Below are experts of layer 3 (counted from 0) of a mixture-of-experts language model. Rows are named router (the router's row for the expert), down (a neuron's output weights, with its number) and show model dimensions 0-127. Each number is 500 + 25 x the weight over its row's rms, rounded and kept within 0 to 999. Numbers have three digits each.
After each expert's rows: a language model's description of what the expert responds to. This comes from a sample of Wikipedia text that the model never trained on.

# expert 58
router:506479509470522492518527459473495459475491456488480505473515485483517513523483562481549505494491553555515509484484464485523541511528531528496523512485516515455503492486519531497457507478490550488476487495463515442497535492493474506510531482546492472494465530469490482513499497507471448506475488500489509517485528473514456501521517509472530439538498505494513534483526493481520466475500
down0:550487494486502511518522468555502493503501502505502493421479482505544518530488512504491518496504531507513505480524546484517433508502455510484434525515493516463505470498487524561493493476532479495470522469502470484459483470519501527516504497557491507502497505483466465468482450509527482516489483479498514522483509509494479459496465514469525523538455469530477538501511509508490491500512
down1:547468424522516488499479526482494551532512491526484481504535469456517540472485480510520524463476540506479512469521474481483495482470453521557502470495493489472522463506489494470488518520495476487493499508525461518501499489544445550484485525482491461517529475512481469495505491520527454498510490509510487481463507485489540486499491509506497529505490535527510518553463515500534511492528
down2:507537504490476475505516485500445496513481491465496535503463519493479491538461560531469491517441500522475470485501495470502515468529482484495574497489469486529527495537544480497513504503504541471462538475469492511531489462512543517540502479521548524478497470486531517499471445510488498513514482467491506530488530491522484503497481497502527482517490500489496555480506505536520523518526
What it handles: Line-initial list dashes, bullets and table pipes starting new entries in lists and tables, plus Succeeded, Preceded, called, titled.

# expert 1
router:525467500459528469511578491485485479475496491452447527486508468475521510525468524480490482465496487539509513512478488487515519518540535518517534538477511503479491487498532516522453469471474533495495523522493513493500551469495490511546523479515505495483486546478484491527536523562483493510450511521474502510472538499504490480538522513495487497503485523477463524530536501491502471462479
down0:545520495509502526532514485497517556506527509498525484519516465496487477506555515479485466463532443508499478472482512493526521516484512508517508515519549464538465492459502490477515524520504439531508489507484457511528490460541503465517480506504496517501477473510511505542478520535458480439486499502482497523453515500518492516492510537526512470545476505517471496532528563503512489492515
down1:527492503499467520504503526501501542475518513502502505511504511487475487513519493495494498485535502476498526485408566522514454449523542496472512501522510502498525524484485530523489514514509516526512529507476443507487453501485551530528559495530485512509507519524487507511495491524487504485480512471494507464503475546496541472522467529523537501486509532464517505480513508550501561535483
down2:492484486487474559457479498502474493494481518537532501501483485495517539491510475457522500442518481467481542499499505490487486522534515510483540522479520510506501504542540527489508526523487534492529437519507555514488509535493519550498481528507502456535488495532489513526505497441505495522493478508490479439481506526507480546506484497524500483495510496487444480520531501516556544504491
What it handles: Titles and first names of people, such as King, President, John, William, plus the pronouns I and he, often in biographies.

# expert 47
router:511459494465505460518529480502537493478487489489470525490490511499525490547490527482506507493500520535538533507503477497539551532517496531542493546474520517456489491494543501510435502465475506484458501479467507473445516477476464532508518478504485495483466537478472481520521514502475482513464500510460509533482520491548498473518529505483491491511471554479479540537536482503516484503481
down0:549516487502531533491513504482490502480514478555454471483507445532514501498528490523471481499488471473490484525546464512435477517500521497474490480542495524482496491520499473480461502485501525485511510509512425551503511495514514490557526503474480487489524480498543484491458476519527453500509516498492528473489507486533538496504537510494493527484460517539487464495466533497487496459479
down1:481503495505485501525541477513450484506461513471485521501501523507532501511502560468501476495470501511485498505459509497505539503518456494514493510476534547528518489525491515467493482525475451472486518530504577511514524477476535555536509466503503484479484478509481471505521489500441471544511518509522552500511515474470504539496519538522517473521485483480446481465499513521527518513505
down2:503473513458563529542489518475493534506511476491521438505494484447531506527532456502519513517490476468490558503498544474467475493494504508454454472525532502485531508528458482489483484481527514506512478483507476535474538498461503512510490499488483507532511495509482475484470505501533460510469493488510487426446505488498490509504490478505491528448519507489457489512512487510464492504492
What it handles: Single capitals or endings of country and letter codes, mostly sports results tables, e.g. AU-T, CA-N, ITA, Pool D.

# expert 17
router:503456493481516481526536471490506483496483491450478510465516486480516495530505513502517543465506502546535495496487468502512544499517528525510496539457546526470488496474519546503460473462482508487467543475474515473470503467468488507491535508524496459485513539474488474503492513541517474534473523510509524521436512498504457493531508509494496488496490509482474565525518447508521502477476
down0:508450516524480501499525499512507526476477493470560520503530527494542527517521520493500498507485484505531510497468498475501471470496481543539480481525501505477548461498502508491499460486493492482488495493515555494485506515511521508462481508480515472469503527485501508442472497459452519500497487541482502551461561500503485525495520466502526485470453449534459480463503456497475490466480
down1:541466528506507501511487471481508476504478492485495523520498525466528512466488507508439510546510468536493520527505500502464525481524511530520535503534485495533499460510488526547515469529471495471480478493528492489511482509520490562522492523551510459513533504494529462522506469481496460461517507486521517485507504426482506510473541468551546512500497506525523527522504487517467498458508
down2:517479469454503481502492519468473488456483469518445495479527492506496452477511522524462511517532493492487496545514484547503486507483560462530469513473534504490500504504515516521458507522500526532500534529474445554495508467495501484509518495519505532490510512496504465484496492499524485474545512444562508488522458515502511464503515486506490461557521517527510496463506515497507456511506
What it handles: Last digit piece of years, dates, measurements and table numbers, e.g. 200-6 in dates, 14-0 km, 16-0 hp, table counts.

# expert 20
router:485472476484522484516500455487495470510450492469444525492458486482536518507485524484526488506485522538509526500471441455517545479550518492527533547489513523493574489477495524502481480515484522482463513479501533490495502467465502528532514481510507485450494497493472492505535541557473496523489482503505522515485548469526486490525524528485519502536495500480489518512513503468532496501484
down0:472455455486498513505502473552500522520478508466458470448552498483518505518504499457477534507466505457488508458517509536485464505528523446495463483491521495465513520509498498507502468502531538509504505487570517475480502495501498515472502462465490472455477517505487514510521497484493481487474467498533511519509522507469487439496461476495487487480526545488489546520476501514491503460528
down1:492480470504501500519489528481515543508488528449468523515486510467480539530503531511505485521491504485492537512442495513511512485508500508521505504523477498504475528486503491490495494431517507526484520511507547505479524477514477500538508520471496514538475527503455455496520550535521487484505560533519511484469547492450522483468522487475505512468477437492457463496491468506460543519494
down2:494465499514510472476518494506552526487552454521513552546493543479522509487459474512513505561465517509519465515504526481503525483516453462447492453480521518495505496533500510474497515478471472458488515480470529494507485473488533514483529505500494484555507501492517506472540542458513506511488502508512562487485454460484519497505475492469493493531485494522534504492512497535497502525508
What it handles: First consonant pieces of words, especially Gr- (Grade, grasses, Grissom), plus R, l, m, Bl, and labels like Genus, Candidate, Votes.

# expert 51
router:536489496475533465512569488506494455462492490469484526477515485485526505526504501486498525509493530536513513517459496500498508516514512540496559506468512508476502493487525518508455458481495514473435562528514519509463518492478475495509505481513487507440448521479472503531514509502474499531515511535468491533503509481513499487535526521484484500530474525450452508521505509533535500470524
down0:493538490484494471482480486490505509463468495505509565479499474468527481510504511514475517515507500498530482487523500483510482492575478470528472546494506493492491509478513457468503505467477527487489526501503547458457512496510446553473491524484474460496502467472467478523511490514489484478438537507537472484506465509495505478493527470469484441516461478529490483511509462487534519495514
down1:517476506491476520506479504516512483532558488525509456471527472499506499508516502488529486490513521450503521474521504548478487533438492523474516502495514482536504491514499507467498516486519495541461514467513434519514483479513487491435511473457492529510477501506500509522524468473498515519498536472511458488478462510463507544491487511472497564460551504452474477515519498510483482467490
down2:464537490572495539523521501502562469532516518497474521521514508512461496497484480502503463497451480497526440501501514503524495490484465513500499499541446499506499512503471493477491474471474542509495473479463465523523533546499502469537501504522488527506523442473489493507510503484504472500499486488500492540579483470501516538487482504477515525472487497488520518524532522470510537487485
What it handles: X and I forming regnal and war numerals like Louis XIV and World War II, plus name words like War, Division, George.

# expert 6
router:530481508497504476520514518467516487475497476458498497479536481464501500500500483465538493455503504525548509511519520479504499496560532488535551524482520515494518479491534501457494487470439525515473518502474523464456518484486520531497525497489512484463471496485472466526520508524541458500487502507470514529489525503511470496563502514446498465483445516460489489499527487476537469489485
down0:523472509532488504506486486520517524502544497475553511520481482528462527499504466494486480532478476493502489455493455527500532561510499519491473505503480514473492499493502487477493504503521493499468509520508488529490521453480510458468454549505538504512514511529466529498534503505513504562528460483510480534460479503504450468454550545549512488477505468516476515511493478479455507485510
down1:485495490530506488540486522497522554500505496494490564492517505502517473478474488470461435485516511504503548528507468469502480490477453443499452510469501487450500498505491472515500502516511498479472478532468491456482519496503469490526490470497498500532515548497536510517516559500535471464506479528509480507474444469468501474539549509507524504493508505531492495512472474513523526490523
down2:455483478486503501465486501503477427496525463523482449501479525477497462507494522515504511504485515530479476531505506474542529497496536534511477501474501491507445513486501471461541479487469557538514517469462552465518500458507511510468503522491522480535483512499495505509494556498543470488537525520533497512476505550481518489484475490479528490488521504521489483479480507539453487504530
What it handles: Short capital or syllable pieces near the start of a word, mostly Latin, German or technical names, such as F+ra in Fraxinus, Me, Bu.

# expert 41
router:504459496462501494522472495490506439482475490518445492466474478485570494510468500508548559481454539498506527507519489462499529509517515518521504564483527495493523476501505538496501484516495538508498567487533533497499516496491458535542515484511483476501480511499482464508487511518489486488454494506471485517465520525502471511494507504501500462540506499487496515517502510491498494441447
down12:500509512517488517463506481476510456507496480528526508511464501550461480501474502499468479501540526540548515521486536494514519496454542497500503502524490514443498497513521499524520456454486515478500467496505422539491499541542502456565516516508501520480531521493505487494541460496529555475528503521517472494505500508483495506441503470510517522491526493495492467477509508508495468491500
down13:512492499451520521497512471551497490522501522473500454454468488457516513513499479557494469507518512482500517491513519491475490517478508504489529458510500493532513512505504508480539469490482484525509520500463522559509496483526495479496523500491491515497534474477488529477520471535458544507468519478489472543522456547526504491502449505525545483501493507540447556537468536513468520501510
down14:505512521498514497489536467491532474480491489508508508470474524500511461498486516475514523494490524498503500488530501482437540517455522499476514460569469494509509501540547516495519467461491540484520452516508427482502521538491475502493522548526506489513528532492489513486522495505572491462533531488528486499468490525464486477502493491500516519492517521490556455494497516534485514487510
What it handles: Verb suffixes and short verbs in narrative sentences, e.g. -ed, -ing, fel-t, pret-end, had, with, set up.

# expert 36
router:531484472477497440494521496510500472483504490466463542476491490502513522520482512475511547477485524515532560471494469479521509542513527503520524550490519528478518479464501514507476492507450546462497507502503512505477547491517499548507497483521456455476467545477480470519511513530478456517491488515496496512463541494532522493507522546504466513528484505495496487523532473496507484484443
down0:487480536497509479464479515502524471436538464512524479478473538492476499478520541517470495515456493513493495516476540461501462506485470487510531464498524550483455437495499534507450498485532559530483509508493494496527499489472504497464482503477509515508538526486485493482477547492508453539476502505546545470505495533514492460480518513453494482517502504481510512512512502506486523502478
down1:499477477486504515494528455451515481513534495524512534482495472504476498510479450521525497501468463473530496485519509534529505474535490510505513483521477508488461519532510473511507510517489498482521527508522481511538491498544504510517511450550465525549522495486526448521505516476523555487528492498492535517546483508497489567459479463505508506531500493550535467450501502479541504500503
down2:452484524506542498515469528486473489481509504470487430488497493496514504484474516476504501496491508549516467493528510490499516555491504505493505481422455515529530527453549511513536518500531511508506468506490536482483520539459486494455471533487515508473482513486481480477481522549529483512489522488487489503503544485506494496486576462482501482484529499479512515514466485507459523484517
What it handles: Main verbs and prepositions after a subject in biographies, especially played, play, took, became, plus to and in.

# expert 34
router:515498512513510486524511458488500478476481481503503491465504486510502509502507504488497497475494521492519531524525507486540510545528527508538496506483520499485538467486510538508453414473455499515487540495493516509489520496468484538508505461522489463502479520501496480515504567503496466522479504530483523508503545485531438476511537545478476464503493537433487527520546479494525466492489
down12:507555482485499511487492503499482493480529506518491492501488478492520486507544501475490494489548485500438512471483513449512501520478519526495525502535488510535536509504495501491534517504514537493515477483516535541475412460519487518475507501486515481476470503518502525480525504526480489505492417557452514507504522486454463503446492489494552520543483524501521519520499514523489489496510
down13:463466509458533474505509492477491467480504499519503477476466490475497528510514535498494464466484484537504515517506481483504529480436551479494483503434461465528504479499467480482471500487518507470523477504511537486444529477517489505448480492524504510521516478536478542412485477491522499512505523529514537500476503474493485543494495474507516532489504480475527486482489491497449513499500
down14:501507457461477473442508511477541521492472502539473524506484456469475475536466495513524488506545473483548529489442513488530495523520505483482540500522506503506492517458524514462490536491502536515490510518474519451521511492512472491522508471474494510484523538526489507445523492533453538512458469511512490512493466509524516501483485455487492475529485513534467518498456470485513480509492
What it handles: Mid-word syllables like ro, pro, bu, Co, Bro in names and words, such as Con-tro-versy, Pet-ro-v, ro-bu-ster.

# expert 2
router:525473482480519445512532488485547475477460515512480510473487439506556512527466545483528508452489543494529528499519471494516552513525505523512524534495518484472493491513497486509501498462483533471478492543482516509491536455490475510526523483515471493481487561487476473525496499522477460518480494504496501497473512522528471501536514519492506481485498497504465537524504516469491464437496
down0:523486454487455517530516484507507458530465461451465505474516529504490526510476542455473477530501511498513513496495447474527502486510489489518502480481493524479510526518503525506443471487515497478507515506469550471495515468468495537507490517555533520487520511489521503560489534509521445535499477498489523527476516477499516474519470516485510505521526531533433511466479524490500489501519
down1:480512479514513478410495499477491474473461474498462519456489498500502505515464455462532464501510499520454505520497443489523503529504527505521536493514508492476488473509532533494483465467479520479502529514512544515484540524498467478484486522493488510522447485457488499520503499496518493504457506495427480513512432508512511470484501509489488503454504471486509496468538485485516497523498
down2:478445511442479464532511510467527493537518494521567524473526486497459527529533477521492502505495495508538466512513486544497484452517493509536458506491588535503491486481488512468487510512499495479492482476495506506495485515469512535510477484524511474528501504480539512534520469477471506473519525515550517529515487483473487503488479479488528535510485506509543480503494485514544533468518
What it handles: Prepositions and conjunctions in biographies, especially to, at, in, via, and where after a comma, as in "born in Melbourne, to".

# expert 62
router:528502499447480482546543506489524496497500510439460508494483515464503522529498560471505509501475530509510534472489461475503528548535499501532510518498527513451491491493537485504486486502489522494514517508470536472477530476496489521481509500493497479427480537489478498517524508543462495530498518541518507522506503463509473509509531530442500505489492512466487496535519463495526437496513
down0:516492556511538502526492502507512525503510534494520518527496543519526537531498459537461511506528500492490428449523505514532527505501527457489504456519449500514508467517484522445536456501495499522489533498550479503531496515471486494479503496490510515514492449510509464489484501526508521470502476490500467498509572492493520481517499467501504502538466480513532472474465480525475479486516
down1:494518485525504519513478481552528480455492525519498465485549539498531489481502500507485526507529514497472515530475506494554478480504513444504517521540492448521500511496479519499485499508484473502477508470511557451512465470458479523516552450499447510561478468528478476497477495532482509494469508506509495497504528502533479455483500498531460482480516506507472489534491522475467497474500
down2:494495525502494501525508503470506528471509472491509459492487478518507502484493504431500488514504486481518470469451474507508531483498481528479513513499480555501538466491485520459492544499510505520464444522487531525512510506478490537529514457486517501520504473512513499470489531547450483487489477513462549544512537461516457471510524440483485499510489455521479488481525481515482559510510
What it handles: Word-initial Z/z pieces in names (Zoltán, ZAKSA, NiceZyme), the suffix -ation, and words like Men, Women, Man.